{"d_expert": 96, "activation": "swiglu", "balance_bias": false, "extras": ["capped logits"]}
Below are experts of layer 6 (counted from 0) of a mixture-of-experts language model. Rows are named router (the router's row for the expert), down (a neuron's output weights, with its number) and show model dimensions 0-255. Each number is 128 + 32 x the weight over its row's rms, rounded and kept within 0 to 255.
After each expert's rows: a language model's description of what the expert responds to. This comes from a sample of Wikipedia text that the model never trained on.

# expert 58
router [149  74 132 124 112 157 102  84 153 129 114 149  87 109 107  78  85 132 118 153 158 148 152 131 120 131 205 127 107 140 157 198  98  85  88  84 153 141 127 114 127 123  95  97 193 112 134 132 129 174 135 126 144 181  93  68 122 138  99 122 109  67 145 126 118 145 153 143 120  97 103 134 104 135 101 156 182 109 115 111 183  80 123 147 133 188 127  87 105 102 121 125  87  98 144 151  92 121 114 156 164 146 162 132  95  68 157 110 122 106 184  63 126  86 153 151 122 117  92 195  87 155 168 147 124 111 169 154 169 112 131  86 134  70 137 153 136 135  82 164 129 101 114 181 179 142 102 100 136 174 118 135  98 177 129 118 145 174 103 116 107 166 132 133 131 133 101 122  88 130  61 145 119  87 142 158 106  90  80  56 101 118 143  92 113 138 132  78 130 158  94 135 105  94  46 151 134 126 136 165  97  98 126 146 191 135 124  90 105  96 139 152 121  96  70 128 176 211 166 136 110 150 160 106  32 130 141  79 113 161 194 191 188 139 134 169 118 134 102 158 133  94 162  77 155  92 105 162 136 137 157 200 133 143  67  90]
down0 [122 123 144 107 108 135 138 106 129 182 134 169 142 149 131  97 147 161  95 139  87 143 173 166  43 164 200 155 139  70 120 100 104 160 145  95 134 159 107 147 103 120  84 110 146 149  82 174 116 141 112  81 147 165  77  89 102 126  68  93  99 131 129 168 123 155 120 161  97 144 112 112 113 161 104 107 132 126 156 148  72 152 127 146 131  85 107 136  89  82 122  67 141  84 168 118 169 148 160  93 142  75 174 142 124  86  76 148  63  91 159  80 141 115 148 145 136  92 110 102 140 198 148 104 116 107 175  73 125 161  78  61 131 106  90 114 172 106 178 115 108 121 123 124  98 146  71 127 179 117 113 162  75 104 182 161 139 147 103 109 163 157 118  78 149 129 174 130 122  80  95 148 144 123 178 118 123 100 168 109 125 158 104 153  61 146 126 148 149 142 103 131  78 100 149 153 173 190 154 152 164 156 141 106 134  81 118 188 109  99 182 139 136 180 128 158 205 142  91  87 160 115 102 171  77  95 153 166 158 138 112  91  79 128  61  65 115  93 166 152  83  74 101 126  89 132 152  95 134 173 147 113 138 145 110 144]
Middle letters or pieces of English words split by the tokenizer, such as Over-l-ooked, South-w-ark, Cheer-le-ading, sw, tw.

# expert 62
router [136 119  93  76 130 128 131 169 128 167  51  94 107  92 138 153 103 158 150 126 145 155 116 198 107 105  75 112 105 170  78 129 119 135 161 107 161 121 133 141  91 102 151  98 131 138 127 163 148 184 171 138 133 109 170 101 157 113 130 117  93 127 160 104 168 101 113 156 147  75 119 170  58 131 124 175 157 151 179 124  61 182 172 163 142 148 162 208 164 194  98 127  93 134 159 160 185 102 128  89 149 163  92 144 133 151 145 164 130 144  93 131 128 119  77  98  74 124 148 146 109 104 134 116 163 122 112 118 130 132 145 160  80 150  96 109 129 155 159 193 121 132  93 200 122 138 215 112 151  64 100 130 162 124 140 148 110 198 180  67 129 137 184 128 169 103  66  65 126 103 118 164 122 132 151 142  90 128 144 139 133 117 178 199 104 138 107 140 118 128  86 102 209 158 131 144 152 152 131 169 148 105 147 182 168 150 112 146 159  83  78 108 110 124 142 147 113 127 112 137 108 129 137 118 176 168 143 160 176 136 157 110 153 150 181  97  79  93  73  97 141 136 122 118 132 166  70 139 168 118 110 159 160 142  56  82]
down1 [162 109 113  99 203 115 168 119 151 137 138 159 184 118 153 135 124 197  93 137 124 162 119 133  93 129 132 103 126 113 172 112 112 137 131 121 110 117 141 133 153 123 137 130 117  83  80 193 221 132 113 194 169 157 137 161 148 168 162 155 146 142 136 122 113 108  95 132  97  71 134 103  90 106 153 152 133 123 147 142 113 144 189 108 132 198 166 177 174 149  65 116 156  83 174 132 150 125 105 149  88 140 113 133 104 120 179 103 123 173 102 129 144 161 104 140 128  91  87 151  55 154  81  86  94 166 166 116 101 149 143  82  92 122 153 131 187 173 149 186 134 101  99 177 143 101 159 126 170 105  92 133  70 166 159 128 199 143 121 116 122  72 123 124 153  82 102 148 191 132 112 175 114 197 157 163 119 143 136  88 175 126 149 233 135 123 120 128 108 158 141 116 158  93 144 136 185 151 213 138 172 155  62 117 132 126 117 161 143 103  84 114 104 131 136  91 160 147  90  68 159 129 123 109 127 155 150 146 147 151 173 179 119 122 129 147 115 120 111  83 174  85 107 160 116 143 144 124 156 178  68 117  83  76  88 121]
Subordinating conjunctions and clause-ending commas joining clauses, such as when, while, after, because, and commas after years or adverbs.

# expert 14
router [143 124  47 145 160 167  70 152 166 133  73  83 174  76 164 121 103 140 129 161 181 144  80 207 127 136  91 118 103 147 136 168 101  82 109 113 142 111 113 158 203 111 110 115 145 104 113 130 103  85 182 107 119 124 163 136 192 142  95 113 198 104  99 104 101 145 133 134 178 133 114 106 100 145 131 136 143 175 180 177 118 169 108 177 153  92 141 116 153 118  98 140 132  98 193 136 114 109 110  92 108 137  87 143 137 109 125 105 167  45  49 110 123  88  97 127 113 158 126 138 157 142 128 143 171 139  87 165 176 109 147 158 121 146 101 118 205 174 131 119 115 165  34 115 163 149 155 136 130  94  95 141 163 122 117 118 101 152 153 156 114  55 173 148 167 143 108 123 113 114 108 148 126 134 176 164 102 107 134 164  81  92 134 174 130  85 104 148 135 149 112 126 202 162 128 143 137 115  98 135  73  94 138 156 176  85  92 131 187  97 159  71 138  98 109 200 107 113  96 153 122 125 127 144 171 116 133 140 185 139 154  64 157  54 146 108 142  84  98 137 122 143  97 139 118 135 109 114 188 143 109 127 129 103 115  56]
down0 [166 107 134  95 146  76  53  97 218 111 167 181 185  65 122 133 114 106 179 170 150 129 186  94 116 156 216 118 170 151 102  84 126  83 174 124 118 149 146  39 142 130  94 117  84 116 124 102 191 133 131 139 178 119 146 117  99  83 142 117 190 101  96 187  83 180 149 147 153  79 107 141 112 122 192 136 138 113  82 147 124 107 149 149 148 139  95 112 137 179 133 125 187 105 129 152  89 146 139 170 141 141 174 158  77 105 111 146 177 121 102 115 127 115 118 108 140 146 118 120 105 150 105  83 145 188 135 132 120 125 166 115 129 109 122 106 151 129 125  79  75 190 113  75 103 124  93 169 145 153 110 104 117 104 103 136 119  97 132 119 122 115 102 113 158  90 162  38 110 143 114 182 144 148 110 163 162 101 128 139 124 148  66  95 114 136 115 148 117 146 149 153 128  74 100 140 104  97 205  91 139 126 138 152  95  95 165 143 154 136 187 152 101  80 156 118 195  62 101 135 115  91 110  99 122 155  88 162 162 159  95 154 187 113 142 146  99 122 108  76 120  96 142 149 187 114 128  95 104 194 120  92 153 148 143 149]
Time-span nouns and years ending a phrase in career narratives, such as years, season, 1987, (2006), often after numbers or "In".

# expert 52
router [171 210 124 121 129  90 182 169 150 157 140 160  70  74 117 196 104 106 142  95 156  96 169 166 179 139  68 115 185 102 148  89 148 124 127 197 112 122  97 150 155 161 146 109  90 150 142 121 145 115 158 138 110 102 101 111  86 118  80 128 155 133 138 154 181  86 182 100 100 128 192 165 146 178 139 181 155  97 107 147 108 117 148  83 112 104 173 171  87  60 159  75 142 122 124 139 148  99 185 121 157  63 139  73  84 173  88  92 157 138 128  76 151 145 170 156  95 140 199 149 108  97 115 133 125  95 108 132 111 110 125  95 133 133 152 114 181 169 128 105 138 123 164 105 147 108 131 107 110 118 119 123 142 146 146 113 114 165 132  43 119 149 118 143  81 132 111 111 129 146 194 165 138 158 106 139 156 158 128 141 108 159 170 139 149 100 116 137 150 164 128 140 117 124  88 103 102 157  96  55 130 121 138 174  85 114 128  70 158 159 139 124 146 149 128  98 138  85 147 156 143 129  85 120 112  62 129  75 119 114  65 105  47 165 110 145  68 145 121 113 144 150  62 186 102 154 162 168 168 137 170 163  78 127  68 146]
down0 [121 101 119  63 146 131 136 134 101 124  84 124 160 109 154 155 125 110 123 153 166 158 115 149 149 152 121 150 149 118 141 127  83  73 163 108 140 101 127 135  98 133 147 111 152 160  95 127 159 126 141 139 114 102  89 127 150 143  87 141 119  85 149  95  91 145 150 150 141 169 162  75 104 154 109 156 152 123  86 143 153 174  87 140 126 200  71  69 126 104 126 124 132 118  70 127  99 140 129  72 164 168 129 145  32 131 103  61  84  83  85  87 118 174 102 160  80 161 147 124 153 153 203 119 153  51 186 112  69 165 155 137 102 126  99  96 158 136 104 140 170 109  73 103 163 105 143 121 121 172 141 150 161 137 122 123 142 106 127 137 103 191 125 150 146 142 130 128 111 150 152 135 129 151 133 125 126 150  84   0 149 108 115  98 158 137 205 123 136 126  86 158 168  81 146 153 129 153 121 126 148 183 141 155 159 138 114 102 151 152 129 159 212 104 124 144 126 173 157 131 194 114 110 161 149 158 116 143 204 102 151 118 160 159 125 114 157  92 112 100 169 140 134 110  67 108 113 145 144 104 114 171  58  56 144  79]
Single capital letters and LaTeX pieces in formulas and chemistry, such as H, S, E, _{, \, {, and variable names.

# expert 53
router [108 142 119  23 100  95 130 202 123 117 181 161 144 136 138 112  87  73 155  73 158  84  78  86  90 127 133 159 171 177 137 143 136  96  94 112 134  53 137 152  98 115 168  77 204 130 123 111  81 138 148 118  99 115 126 150 150 170  90 161 125  95 162 179 152 182 143 154 101 186  99 128 122 127 168 177 136  94 115  89 118  93 177 140 160 120 110 129 133 144 157 162 145  96 118 170 113 130 125 155 145  87  83 142 163  90 149 105 126 163  94 103  94  82 144 105  47 138 141 140  71 125 148 101 103  54  87 157 179 123 153  92 121 172 110 100  47 157 130 109 132 180 157 139 118 122 161 171  95 164 166 164 103 125 144 185 133 108 130 109 157 109  72 130 155 185 100 173 112 101  94 133 124 163  31 129 137 157 151 114 178 146  72 164 121 126 144  73 116 139  93 127 135 140 142 155 117 159 126 109 131 129 130  72 137  82 136 105 147  90  77 113  85 100 132 117 113 116 122  71  98 118 107 120 132  88 126 154 108  94 183 133  94  94  91 175 126 133 192 125 147 124 120 136 123 166  88 134  90 108 146 119 117 140  76 171]
down3 [211 137 140 114 129  80 113 118 110 123 150  99 135 125 112  99 152  82 146  98 159 144 158 130 103  90 135 124 115 120 198 181 133 156 105  64 129 113 135  92 111 140 172 147 154 128 134 105 169 191 111 160 147 129 167 132 127 107 121 169 131 135 123 165 150 149 150  87 130 176 155 142 191 107 180 124  38  79 121 128 165 121 157 142 127 150  45 110 101 120 133 100 129 118 126 157  92 111 107 123 142 116 196 147 104 157 137 136  99 100  88  51 204 124 125 108 128 144 141 101 141  74 118 134 121 154 142 135 121 130 112 127 131 157 131 137  99 129 141 158 135 157 111 137 136 138 200 138 141 187 208 124 142 118 107 155 148 151 171 154  94 109  93 161 150  97 106 187 149 146 132 115  86 106 173  93  98 148 101   0 155 113 152 148 164 162 115 204 123  91 121 120 137 136  81 136 169 194  80 124 137  99  96 131 127 103 111 114 110 126  77 125 145 141 138 145  97 116 153 104 106 124 159 170 129 177 117  83 115 111 123 117  46 135  89  70 137  80 130  96 131 139 132 182 153 125 123 181 166  99 149  65 152 113 117 127]
Word pieces after line-start markers: See in See also headings, um in Summary, eg in Segments, plus Sub, Order:, Class: in taxoboxes.

# expert 2
router [ 85  55 104 155 184 148  80 165 134 152 112  67 212 119 120 110  63  95  55 140 207 154  75 198 158  95 121  85 131 141 140 165 103 107  82 101 125 146 131 160 130  82 133 122 142 104 169 144 118  90 141  91 119 126 133  80 166 129  88 105 148 120 134 122 128 130 128 101 234 123 165  72  89 162 159 145 183 137 134 163 115  98  79 143 104 121 147 166  99 122 139 167  95 111 113 166 126 107  74  86 164  97 102 133 122  46 126 164 145 121  67 104 138 117 161 129 105 132 162 119 133 101 130  64 119 174 107  85  98 132 137 179  78 160 147 126 226 180  86 147 173 156 112 129 179 138 145 115 144 138  71 191 133 157  92 133 117 141 137 114 129 166 165  67 116 156  74 124 150 162 125 134 160 160 108 111 124 127 109 162 148 133 133 166 137 137 123  73 126 150  99 120 153 174 117 126  59  98 160  93 196 148  98 159 131 126  57 129 111  95 120 127 151 116 116 108  90 146  88  92 137  90 145 151 172 126 107 149 154 155 133 143 137 104  92 146 154 131 150 114 100 150 113 128 138 104 104 146 151 121  98 175 112 150 120  59]
down0 [ 77 176 152 164 112 136 157 136  75 174 142 185 106 144 140 136 155 178 145 114 114 168 175 123  75 165 126 122 114 136 116  68 190 166 169 137  99 128 133  94 121 112 119  91  82 170  95 105 175 109 182 139 118  70 128  77  85 126 160  90 126 116 160 162  73 150 113 133 113 160  93 156 168 124 146  87 178  77  88 123 107 127 164 132 125 210 104  99 144  68 136 112 120 169 140 124 130 120  99 138 105  72 141 129 142 160 154  89 126 151 158 141 215 177 130 113 124 122 152  76 100 130 140 120  53 163 144 167  97 105 123 173 145  72 119 190 109 114 177 157  78 192 109 131 127 128  98  56 169 106 126 170 127 189 110 196 116 104  76 116 124 117 124  81  67  96 145 100  93  83 153 119  99 154 160 144 147 155 104 133 186 139 150 119 111 117 146 127  98 124 108 146 130 153 182 109  99 150 162 141 145 173 132 142 137 146 162 130 121 157 108 136  81  80 157 115 180 179 115 125  95 167 142  64 130 144 145  53 174 187 129 133 133 143 182  85 156 149 125 133 110  69 102 109 100  91 165 139 140 135 165 113  98  90 105 130]
Years and time nouns after "in the", "early" or "the", especially decade or period starts, such as 2008, beginning, years, evening.

# expert 11
router [130 138 105  90 106 101 169  64 100 162 163 186 113 148 152  79 136 106 131 177 113  96  91 123 182 117 201  98 166 101 118 104 205  99 134 115 171 136 154  99 133 113 118 141 115  95 139  96  81 153 104 139 157 158 157 137  98  85 172 141 134 138  61  54 166  90 136 173 145  66 112  97  87 152 128 159  90 113 103  95 166 123 164  76 102 170 106 138 145 135 131  56 132 133  56  86  64 127 133 119 150 154 130 151 101  62 133  97 154  89  84 111 114 143  55 164 123  86 143  75 151 162  97  53 108 120 177 150 150 157 139 147 102 135 134 124  85 152 111 115  99  69 136 118 174 158 112 108 158 108 118 156 154 120 110 134 204  79 182 143 105 102 122 134  79 171  80 183 166 159 157 127 155  78 157 128  91 129  80 167 131 146  97 105 129 136 126 133 126 130 125  52  67  94 111 116 186 143 131  96  95 110  95 110 128  93 154  64 107  87  82 154  98 126 122 105 110 107 111 149 171 133 163 167 120 140 109  99 104 132 156 106 131 108 131  93 164 155 170  88 157 134 117 147 141 167 117 120 104 136 128 160 195 108 119 176]
down2 [111 171  87 106 126 123 136 107 129 149 100 152 114  82 112 107 119 100 104 117 179 153 156 150 111 140  59 119 138 102 141 158 125 100  97 105 111 137 144 140 174 146 172  98  83  69 104 135 161 143 123 178 132 143 150 156  38 199 119  81 126 160 134 115 150  97 140  96 160  67 127  60 157 131 169  84 126 142 152 113 121 123 138 144  94 118 194 123 159 131 159 141 121 111 144 202 156 139 128 192 145 185  75 143 129 123  96 162 128  59 157 138  73 118 138 118 169 148 202  81 106 175 149 129 159 144 191  96 123 109 159 142  89 126  72 123 178  96 144  58 119 101 181 128  98 162 106 104 102 130 111 150  84  88 112 155 177 103 101  84 172 118 129 129 115  79  73  66 101 168 118 123 140  97 124  89 172 129 142 181 148 117 193 134 117 122 206 150 142 146  83 103 104 142 133  99 158 166 186  92 158 157 129 178 109 172 123 163 169 161  91 103  74 142 142 129 166 113 119  89 101  56 155 114  80 140 113  98 158  82 192 179  96 125 170 149 128 159 157 113 118 153 162 118 139 131 157 162 132 134 102 115 107 144 148 116]
Word pieces inside Slavic or unusual names (Rijeka, Mijatovič), plus passive-style verbs like located, found, known, situated, able before prepositions.

# expert 32
router [174 179 121 186 189  94 150 140 146 169 148 204 170 138  56 127  94  76 117 120 139 120 129 141 145  44 140 133 117 130 179 220 159  96 118 178 119 180 171 121 111  98 127 165 194 114 126 151 176 125 149 126 111 156 111 118 161 141 147 142  73 132  98 116  98 132 148 102 131 168 163  53 130 154  82 119 103 132  96 132  94  93 202 180 100  82  95 125 145 170 182 111  81  94  92 143  92 138 150 149 139 163 126 140  71 140  99 105 137 120 102 164 140 121  98  86 136 115 150 133 114 144 139 109 111 110 122 124 169  91 133 141  80 133 143 110 130 166 151  91 117  95 110 134 159  58 114 134 139 118 142 155  92 136 118 104  93 119 119 110 181 129 162 104  85 148 118 172 139 113 101 125  94 101  82 139 117 107  94  57 148 113  92 172 160  99  57 142  96 171  95 170 121  58 161 100 134 142 100 105  88  95 149 146  73 108 110 131 164 135 101 132 151 138 188  74 139 110 100 127 139 103 155 103 107 138 112  88 131 182 159 101  85  86  86  37 151 160  92 130 110 139 112 124 133 108 141  79 120 174 136 207 142 189 122 117]
down0 [153 131 144 158 122 157 103 111 152 136 126 117 116 140  55 142 118 180 128 177 192 189 146 120 143 179 153 125  61 100 128 119  85 155 184 115 136 113 155 132  86 122 145  80 129  98 150 114 150 114 124 115 161 150 152 132 153 169 159 128  80 181 132 155 116 160 123 120 133 159 177 135 169 137 155  81 135 115 139 145  98 116 124 115 137 115 103  99 166 149 133 123  91 115 111 176  93  51 110 116 128 124  50 123 193 105 143 136  98 165 141 107 110  89 103 160 127  95  75 117 164 136 147 126 137 151 120 172  85 177 157 144 132 117 141 173 139 163  83 108 148 108 128 168 139 131 140 171 161 135  73  68 175  59 115 141 137 126 163 133  93 160  99 154 149 108 132 134 143 143 135 123 124 155 120  32  98 154 129  91 168 163  85 112 125 118 108 132 151 130  75  79  84 130 105 144 185 125 164 110 155  66 164 105  84 155 115 156  99  93 138  91 127 105 132 153 116 189 138 124  34 105  66  58 160 178 117 161 135 186 132 145 137  98 211 112 124 187 156 154  55 180 177 183 111 179 131 137  85 161 132  89  81 140 159 112]
Syllables inside romanized Chinese names (Zh-ong, Q-iang) and byte pieces of Chinese characters, plus Hong and year-range pieces.

# expert 42
router [187 106 116 132 174  94  88 196 153  65 139 113  54 169 131 149  96  78 105 139 128 127 155  72  74 150 114 144 113 133 186 173  79  90 129 127 131  77 100 193 169 164 117 135 109  99 126 149  42 112 171 152 158  75 163 128  81 111 104 136 124  67 139 116 155 174 182  91 109 133 141  97 123 121 181 119 102 107 165 158 139 121 203 112 199 115 108 147 191 141 113 160  85 174 123 153 121 128 135 159 117  60 134 126 132 154  92 158 135 164 120 172  92 163 144 123 148 104 170 168  90 133  61 157 113  77 144 133 178 101  89 142 124  96 129 141 116 111  65 136 157  84  97 106 124 107 116 112 156 149 113 149 129 159 120 135 102 129 137 130 126  96 115 169 138 138 155 151  85 148 120  70 152  94 107 151 157 171 147  87 138 114 128  85 174 109 183  83 107 177 145 152 169 101  81  96 110 142 145 141 130 144 122  81 123 154 126 137 168  85  99 157 148  81 101 171 131 141 128 108  70  87 129 118 162 194 153 126 157 159 127 106 116  57 163 164 111 110 194 144 137  78 153  72 121 119 135 126 147 134 124  50 125 156 140  82]
down1 [129  80 112 162 113 110 142  93 145 160 181 149 134  84 170 204 145 125 132 102 100  97 140 125 171 104 151  72 140 145 117  97 233 120 123 164 119  94  93 158 144 137 169 115 131 135 102 154 147 214 124 102 158 115 151 100 125 121 105 164 152 150 130 136  70 175 145 121 143 143  94 108 162 126 211 154 122 131  83 108 125 119 181 113 103  72 202 143 141 181 140 189 122  75  88 161  92  99 142 171 110 137 145 152 141 136 102 125 136  83 113 177 114 112  95 148 150 118 142  72  92 123 116 105 178 102  56 114 141 114 143 155 178  95  51 150 134 149 106 142  98 102  68 143 195 133 136 105 140 113  95 123 125 152 140 128  65 150  73 155  99 165 126 111  78  68  67  98 143 126 106  87 180 130 117 123 170 165  98 153 151 161 138 139 185 125 137  97 166 131 148  97 133 171  90  69 123 123 137 152 130 130 209 136 132 184  94 144 155 148  91  58 125  79 129 128  90 112 128 119 209 158 141 113 116 130 150 136  70 202 148 136 131 145  87 144 111 104 107 127 125 137  90 130 141 150 170 149 136  80 103 102 134  95  99 132]
Words inside names of organizations, awards and events after National or International, such as Workers, Resort, Book, Com, Sport.

# expert 4
router [119 121 147  47 164 131 132  87 117 143 149  58 157 147 157 114 106  69  72  95 117 144 139  94 125 176 140 154 119 118 131 125  89 136  53  82 142 151 129 120  84 104 130 120 155  91 166 119 162 116 138 131  83 118 131 195 138 155 145 130  66 130 127 122  56 153  68 162 137 121 143 117 144 123 124 128 172 149 121 133 151 148 177  54 159 160 100 149 151 112  88 162 155 133 151 171 120 154  86 107 151  64 123 156 133 191 185 208 151 146  91 137  84 129  59 185 156 116 123 170 143 147 146 187 105 168  86 141 111 151  74 148  95 138 103 135 151 101 156 101 181 128 103 148  61 185  85  84 122 127 101 117 132  79 166 124 164  94 128 185 127 129 104 180 153  79 103 135 164 158  78 116 185 161 135 109 128 104 117 146 156 118 188  97 147 156 127 133 115 169 139 170  98 123 100  93 145 125 136 136 177  76 184 101  67 125 138 125 124  95 141  91  85 177 104 107 144 127 127 156 154 126 140 146  51 144 133 166 119 161 115 130 163 146 134 115 137 122 108 187 119 148 143  92 119  86  85  80  85  73 120 172 102 163 106 180]
down2 [124  95 142 121 169 110 135 147  78 168 112 158  76 120  94 104 122 115 107 114 139 201 120 191 113 112 147  54 123 113 132  92 112 132 169 104  71 115 141 152 171  93  89 136 159 131 123 119 165 119 189 102  87 105 162  66  86 114 162 151 176 132 151 117 154 118 172 178 120  95 117 165 183  64 108 129 100 105  92 114 154 144 152  96  98 123 125 176 114 102 192 133 121 156 127 202 175  77 162 130 118 126  85 152 121  79 113 125 109 128 171 149 145 154 166  87 159 112 126 143 159 105 107 127 167 117  82 192  81 123 122 163  69 123 147 141 104  99 161 147 191 122  77  78  96  76 173 116 101 110 200 152  82 123 107 180  82 144 118 120 128 189 117 163 157 174  95 148 110 154 185  53 122 179 136  97  64  76 166 109 174 149 112 153 112 141 116 148 105 139  85 144  99 101 168 162 111  69 185 104 103 105  93 139 136 117 142  96 136 117 102  97 175  56 156 131 126 115 157  67 156 154  99 117 121 168 113  91 119 116 120 127 137 208 127 143 161 117 136 120 197 141 111 159 135 108 130 137 110 158  99 131 128 116  96 116]
Sports words and table pipes in football, cricket and league articles, such as against, player, football, club, UEFA, team.

# expert 6
router [152 132 110 121  86 117 192  49  97 158 206 151 136 133 131 110  97 134 114 210 111 138 127  94 162 164 169 120 108 131 148 164 135  88  86  81 116 190  97 129  88  52 146 103 140 145 149  90 193  71 168 136 155 157 134 156 181 163 126 104  87 146 110 142 150  84 189 137 142 113 144 132 122 156 138 114 112 159 115 147 110 109 119  72  88 152 121  97 153 150 105  96 127 124  80 131  50 149 163 170 132 119 130 163 139 114 167 115 156  78 125 200  87 153 125  99 122 137  76  73 111 147  80 124 105 164 149 125 127 192  63 132  63 112  87 115 138  73 156 115 146  81 133 134 181 198 129  99 149 144 132 192  99 109 139 109 139 125 150 118 166 187  75 103 176 102 104 153 126 131 165 135 134 108 182 113 129 130  84 111 118 142 108  91 130  70 131 137 154 145 132 147 138 136 135 159 156 145 157 127  87 126 133 162 144 137 147  61 115  92 186  99  94 146  35 177 161 147 109 153 149 155  95 107  93  80 141 140 120 110 188 110 122  97 149  95 141 100 137 154 120 115 127 119  73  88 124 131 155 152 169 180 126 132  73  78]
down3 [119 128 141  75 121 153  99 102  96  67 161 110 100 116 189 112 102 125 162 101 163  90 112 101  86 165 181 119 177  89 105 123  59 169 140 150 167 137 140 196 140 171  63 144 100 115 117  75 144 114  92 144 156  78 116 158  67 159 147 162 106 124 119  74 147 126 108  67 154 157 166  92 115 144 162  73 116  91 110 131 140  78  63 182 167 152 128 142 156  72 159 123 121 107 152 129  87  65 175 125 160 119 105 131 140 144 178 144 117  95 138 133 121 153 110  60  94 125 140 121 126 105 151 154 141  95 120  94 180 134 134 160 139 103 173 138 166  91  90 107 150 159 139  82 142 129  74 136 160 157  54 117 149 113 116 139 142 174 117  84 152 170 160 156 102 143 158 117 173 163 169 106  95 158  84 181 157 131 193 135 102 155 110  69  96 106  86 135 115  69 137 153 122 177 137 220 142 145 146 114 155 150  91 157  71 107 136 132 166 109 133 164  97  44 160 148 130 138  89 152 127 135 110 110 149 131 171 190 105  98 107 177 148 138 141 145 133 158 116 120 139 141  54  84 154 165 120 182 116 133 117  93 151 128 156 165]
Second pieces of names and words after a single capital letter, such as W-h-ipped, Tim-m-ins, Rock-et, and sentence-initial He.

# expert 25
router [118  99 120  75  87  91 151  86 128 135 128 109  63 119 129 123 119  91 137 148 153 162 171  99 109 148 162  80 158 135 155 165 152 139 117 120 111 156 119 170  98 156 102 129 126 177  89 150 185 177  87 139 109  91 107 108 163 141 172  69  98 126 124  78 146 176 100 177  78 191  92 111  92 187 179 114 149  97 130 123 155 115 153 162  97 149 136 141  88 103 149 100  65 161 101 138  86 164 138 115 108 123 100 129  87  97 154  62  85 122 125 127 133  83 104  90 185 131  93 133 161 123  74 152 166 102 129 139 106 127 103 164  66 162  94 131 142 122 109 207  90 134 161 129 164  95 159 161 126  82 170  93 133 145  22  71 173  96 191 172  91  84 166 137 138 161 119 151 141 151 118 111 141 120  63 120  94 140 153 113  89 106 191 145 135 167 158  95 144  84 129 104 188 148 124 128 109 141 119  91 126 105 153 146  76  97 145 129 112 150 151 152 141  74 129 117 122 100  95 135 142 127 142 101 133 185 155 129 142 150 185 158 144 131  55 128 167 137  74 119 132 146 119  74 131 147  99 218  72  90 112 162 122 161 156 153]
down0 [153  79  92  96 123 114 110 154 100 127 123 123 146 150 110 111 136 119 134 213 202 139  86  76 137  36 196 149 150 139 153 140 126 119 129  80 137 116  91  81  99 106 150 157  84 119 197 117  72  83  98 128 145 140 101 196 169 125 125  77 130  81 103 136 146 154 119  97 128 157 108 182 144  74  88 131  83 178  66 124 107  94 160 124 102  73 109 167 123 184 139 128 115 140 118 151  92 163 145 130 148 155 126 116 110  85 208 128 179 127 143 146 102  93  97 138 131 121 119  96 151 117 113 128 146 142  96 123 143 161 151 174 107 146 151  88 141 150 134 151 106  42  72 111 190 162 126 164 137  94  81 124 146 155 124 127 121 138  85 138 120 150 194 169 107 148  90 130 120 125 158 138 201 155 119 158 132 154 110 117 127  75 113 111 135 125 119 148  99  93 147 198 166 103 190  75 135  97 110 131  93 131 157 129 100 183 103 129 109 153 117 103 158 128 138 114 183 144 167 233 113 152 117 131  83 159  91 145 132 122 187 149 127 186  95 103 146 173 115 128 145 121 149  87 155  46 134 131 190 128 122 104  96 115 168 115]
Conjunctions and, or, but and slashes joining verbs, adjectives or clauses in ordinary sentences, as in "rob and strangle", "deter or counter".

# expert 3
router [129 174 109 123 155 124 148  82 152 145 117 103  72 138  81  72 110  79  78  65 141 156 152 147 182 184  97 142 113 133  89 136  96 122  43  78  88 146 142  99 131  92  96 145 146 135 179  92 155  77 127 102  85 117 171 112 157 131  99 156 144 151  76  99 102 122 118 135 162 157 127  89 146  95 199 134 142 135 115 165 121 113 171 138 109 111 118 177 118 105  93 152 152 171 144 130  96 197 139 170 152 131 140 129  94 152 120 115 129  93 133 178  90  56 103 146 107 132  77 177 133 133 114 118  88 118  88 183  99 126 138 128 107 126  83  90 122 111  86 109 172 170 137  94  72 128 175  88 100 115 145 141  91  77 129  69 169  89 154  73 158  54 111 117 181 129 116 158 148 144 105  89 131 148 108 134 114 120  99 129  81 169 110 101  94 202 134  77 116 138 147  86  90  78 106 125 137  81 130 143 120 131 177 154  83 115 146 126 162 165 115  98 158 100 119 161 155  89  73 148 126 142 146 154 102 182  75 179  87 152 115  90 158 101 143  78 139 131 111  80 196 152 122 148  94 147  60 126  88 166  93 120  75 102 154 153]
down0 [117 143 184  74 123 115 120 124 168  81 123 145 121 192  95 146 158 145 128 157  98 162 154 144  60 123 135 145 144 127 107 122 169  60 169  95  98 136 116 110 126 192 119 123 145 107 144 147 115  79 126 174 165 122 162 107 103 158 125 149 130  57 146 171 139  99  98 121 102 135 134 144 113 191 105 124 159 149 145 137 162  81 142 180 181 125 141 111  89 171 166 124 133 171 140  98 123 131 159  79  65 147 140 133 135 113 166 183 127  66 131 121 133 137 131 127 235 114 114 136 111 149 110 136 155 158 121  59 130 119  62 155 132 112  97 107 107 170  80 130 125 100 100  74 118 147 206 109 131 122 142 153 136  99 130 110 128  77 213 170  83 128 110  73 110 127 184 143 115  80 101 105 132  67 130 178 166 114  97 106 123 105 128 116 116 150  93 132  74 106 153 114  79 144 161 104 111 112 101  96 169  85 159 126 107 143 187 109  93 118 174 140 146 145  93 146 146 127  86 105  89 150 181 184 113 101 168  70 123   9 132 127 157 157 109 135 118 140 117 187 172 102 114 108  88 167 178  88 108 100 114 111 178  95 135 138]
Semicolons and pipes separating cells in statistics and poll tables, plus competition words like League, Championships, Games.